Weights of a small mixture-of-experts language model, trained from scratch on English Wikipedia: 10644 steps.
Below are experts of layer 5 (counted from 0) of a mixture-of-experts language model. Rows are named router (the router's row for the expert) and show model dimensions 64-127. Each number is 200 + 30 x the weight over its row's rms, rounded and kept within 0 to 999.
Before each expert's rows: a language model's description of what the expert responds to. This comes from a sample of Wikipedia text that the model never trained on.

# expert 3
It responds to: Name-final words in lists. The closing word of a proper name or title, often in tables or infoboxes, such as Summit, Clayton, Ping, Vickers, Chevrolet.
router,189,236,198,185,209,200,121,210,211,212,180,217,198,186,229,165,186,224,237,210,198,189,185,219,192,220,161,183,243,194,166,170,205,194,191,220,188,255,163,213,179,275,170,158,216,175,209,185,189,199,212,173,179,202,151,235,210,181,202,184,224,212,214,180

# expert 8
It responds to: Clause-linking function words. Complementizer that after reporting verbs, plus relatives and determiners like which, who, this, an, the in running prose.
router,243,221,151,184,208,211,168,175,209,195,160,303,231,164,174,189,252,176,215,189,177,200,176,216,203,207,260,139,190,224,110,192,188,202,156,200,125,198,215,226,132,212,172,205,171,217,212,174,232,135,159,196,180,212,222,246,236,188,214,197,202,234,198,192

# expert 4
It responds to: Determiners after prepositions. Mostly "the", plus possessives (its, their, his, 's) and prenominal adjectives, usually after of, in, to, for.
router,219,216,190,171,180,190,179,209,219,170,179,251,229,130,184,169,200,210,223,205,204,199,240,220,213,204,177,144,186,185,143,192,152,212,139,202,189,272,180,194,154,235,145,154,229,231,214,255,211,146,201,225,183,211,193,211,214,242,205,142,229,172,225,211

# expert 26
It responds to: Verb forms and particles. Past participles and verb suffixes like ed, ing, ated, and particles after verbs: known, based, used, out, up.
router,257,202,158,193,146,145,239,197,202,243,219,278,150,177,155,176,215,217,194,174,216,180,198,244,188,179,188,138,180,197,164,165,202,220,184,227,130,223,193,179,146,187,225,138,210,195,220,221,247,159,197,229,156,168,194,215,218,253,178,208,191,234,171,208

# expert 25
It responds to: Noun suffixes and heads. Plural and derivational endings such as -s, -ations, -ings, -ism, plus abstract nouns like music, education, system.
router,220,232,168,176,200,197,228,226,182,239,216,234,172,243,213,211,243,214,249,172,206,187,224,199,155,227,212,151,216,208,144,161,192,161,165,221,212,222,238,163,172,250,214,180,212,229,226,219,221,207,194,182,231,186,158,206,242,191,194,195,200,181,234,203

# expert 13
It responds to: Capitalized field starts. Capital letters and word-initial pieces opening infobox labels, abbreviations or names, such as City:, Born, Genus, U.S., C-USA.
router,244,224,210,218,210,176,225,195,198,212,211,189,199,196,191,173,227,209,183,205,230,181,201,219,203,227,220,158,215,185,271,202,158,184,198,179,211,243,212,153,236,247,197,137,201,188,195,214,187,156,159,151,220,166,207,184,201,180,168,171,192,241,188,208

# expert 19
It responds to: Copulas and articles. Linking verbs and "as" or "a" before a predicate or role, such as was, is, became, served as, described as.
router,233,230,204,191,163,237,162,231,200,225,183,268,212,132,203,173,199,235,230,222,258,221,193,208,234,277,237,200,242,229,223,197,193,139,181,213,218,238,233,174,113,226,225,173,237,200,248,250,222,153,201,217,204,209,201,214,205,177,253,174,194,236,189,204

# expert 16
It responds to: Year digits and ordinals. Inner digits of years like 2006 and 2023, plus ordinal and sequence adverbs such as first, second, only, then, each.
router,192,198,203,227,178,207,185,220,268,258,202,234,222,186,189,171,212,221,214,206,222,205,206,207,178,189,274,176,193,136,184,176,214,169,163,200,200,303,198,170,189,225,166,107,237,204,185,216,212,230,265,155,186,190,195,225,197,216,214,139,209,211,165,255

# expert 22
It responds to: Name-final word pieces. Closing syllables of foreign personal, place and song names, such as -ić, -ova, -ley, -berg, -ia, -ini.
router,222,208,154,161,201,176,209,195,225,252,155,242,185,169,175,211,212,202,233,209,237,161,166,187,193,215,180,228,220,210,116,146,212,168,173,214,142,239,158,170,131,197,160,131,210,209,243,174,199,248,176,197,226,187,192,247,238,221,253,166,200,194,206,223

# expert 30
It responds to: Line breaks and section ends. Line breaks and sentence-ending punctuation before new lines or headings, table row ends, plus to and opening quote marks.
router,225,193,202,196,186,231,232,202,189,158,166,151,171,218,206,178,210,194,216,218,194,183,201,246,228,197,179,128,249,174,180,221,218,198,124,201,142,247,190,241,104,160,225,135,233,179,209,157,232,189,191,225,227,237,194,225,224,222,264,200,165,197,190,239

# expert 12
It responds to: Capital initial of names. A single capital letter or short capital piece that opens a foreign surname or name, such as V in Václav, K, Ch, Z.
router,224,207,219,173,204,193,200,212,188,215,205,150,173,178,204,209,225,228,228,219,208,150,163,195,175,214,242,202,233,209,228,205,185,198,194,267,206,227,195,158,214,233,144,159,235,221,200,174,198,225,209,166,235,153,186,216,235,168,251,190,221,209,172,187

# expert 14
It responds to: Year and coordinate digits. Middle digits inside years and coordinates, especially the 9 or 8 after 19, as in 1994, 1981, 5.783°N.
router,175,217,229,205,212,189,180,193,182,195,158,222,193,186,195,162,195,210,203,187,162,179,157,219,248,224,231,179,282,251,184,180,159,159,138,191,200,283,166,164,193,212,215,150,203,155,210,168,168,190,195,234,243,200,205,183,213,192,200,184,207,199,208,200

# expert 1
It responds to: Pronouns and subject nouns. Personal pronouns and head nouns acting as subjects or objects in prose, such as he, it, her, they, and building.
router,244,208,154,171,201,176,193,226,212,205,207,250,199,180,194,161,179,198,214,245,179,198,216,243,182,201,250,122,237,215,208,178,172,197,165,222,217,231,191,139,132,239,199,209,211,198,213,181,216,192,234,129,231,171,153,202,254,152,224,209,225,178,204,240

# expert 0
It responds to: Mid-word foreign syllables. Short lowercase letter-pair pieces inside rare or foreign names and words, such as ur, ag, og, as in Ti-om-kin or Ob-ol-ensky.
router,229,245,217,220,185,202,232,185,209,242,224,194,184,176,213,179,170,222,210,218,188,225,154,197,167,188,216,245,211,171,178,209,159,135,217,205,149,253,165,209,159,214,116,167,224,201,216,194,229,183,141,204,231,203,220,221,204,202,248,221,178,191,164,166

# expert 6
It responds to: Common first names, nationalities. Common given names and nationality adjectives at the start of a name or phrase, such as John, George, James, German, French.
router,219,219,198,170,181,166,178,242,204,235,205,264,159,143,168,187,202,225,236,192,191,181,180,208,213,198,201,143,255,184,111,184,205,202,155,213,148,234,186,202,188,202,111,232,201,225,200,215,225,218,195,213,245,234,145,259,205,214,195,197,199,212,158,235

# expert 24
It responds to: Name beginnings, non-Latin bytes. First pieces of transliterated Arabic or foreign names and taxon abbreviations, plus raw non-Latin byte tokens, such as Al, El, T. erythro.
router,214,241,230,186,199,159,165,194,211,219,234,199,185,170,226,151,213,190,211,207,208,185,206,223,169,255,198,125,252,192,180,201,212,209,170,202,207,250,197,211,173,222,165,180,211,207,211,190,169,194,235,191,222,216,182,207,221,156,233,229,210,181,193,200

# expert 21
It responds to: Digits inside numbers. Digits in the middle or end of numbers in tables and measurements, such as 108.1 km, 56.73, and 1,165.
router,174,191,194,161,170,188,206,204,204,237,147,283,186,180,203,192,184,220,186,214,179,206,211,187,205,193,235,172,247,249,155,169,228,142,211,201,188,290,203,177,186,181,165,193,225,165,251,156,202,156,231,149,173,206,209,196,191,169,165,202,185,196,174,188

# expert 31
It responds to: Numeric values and decimals. Digits, decimal points, colons and dashes inside measurements, percentages, times, scores and areas in tables and infoboxes, such as 4.06%.
router,253,201,181,190,171,217,239,223,209,181,189,228,161,118,202,185,276,251,188,195,225,140,227,181,179,195,207,161,204,206,145,129,107,196,197,183,162,282,233,151,169,248,178,207,230,207,225,193,248,203,166,204,246,223,175,192,190,192,261,192,198,216,188,213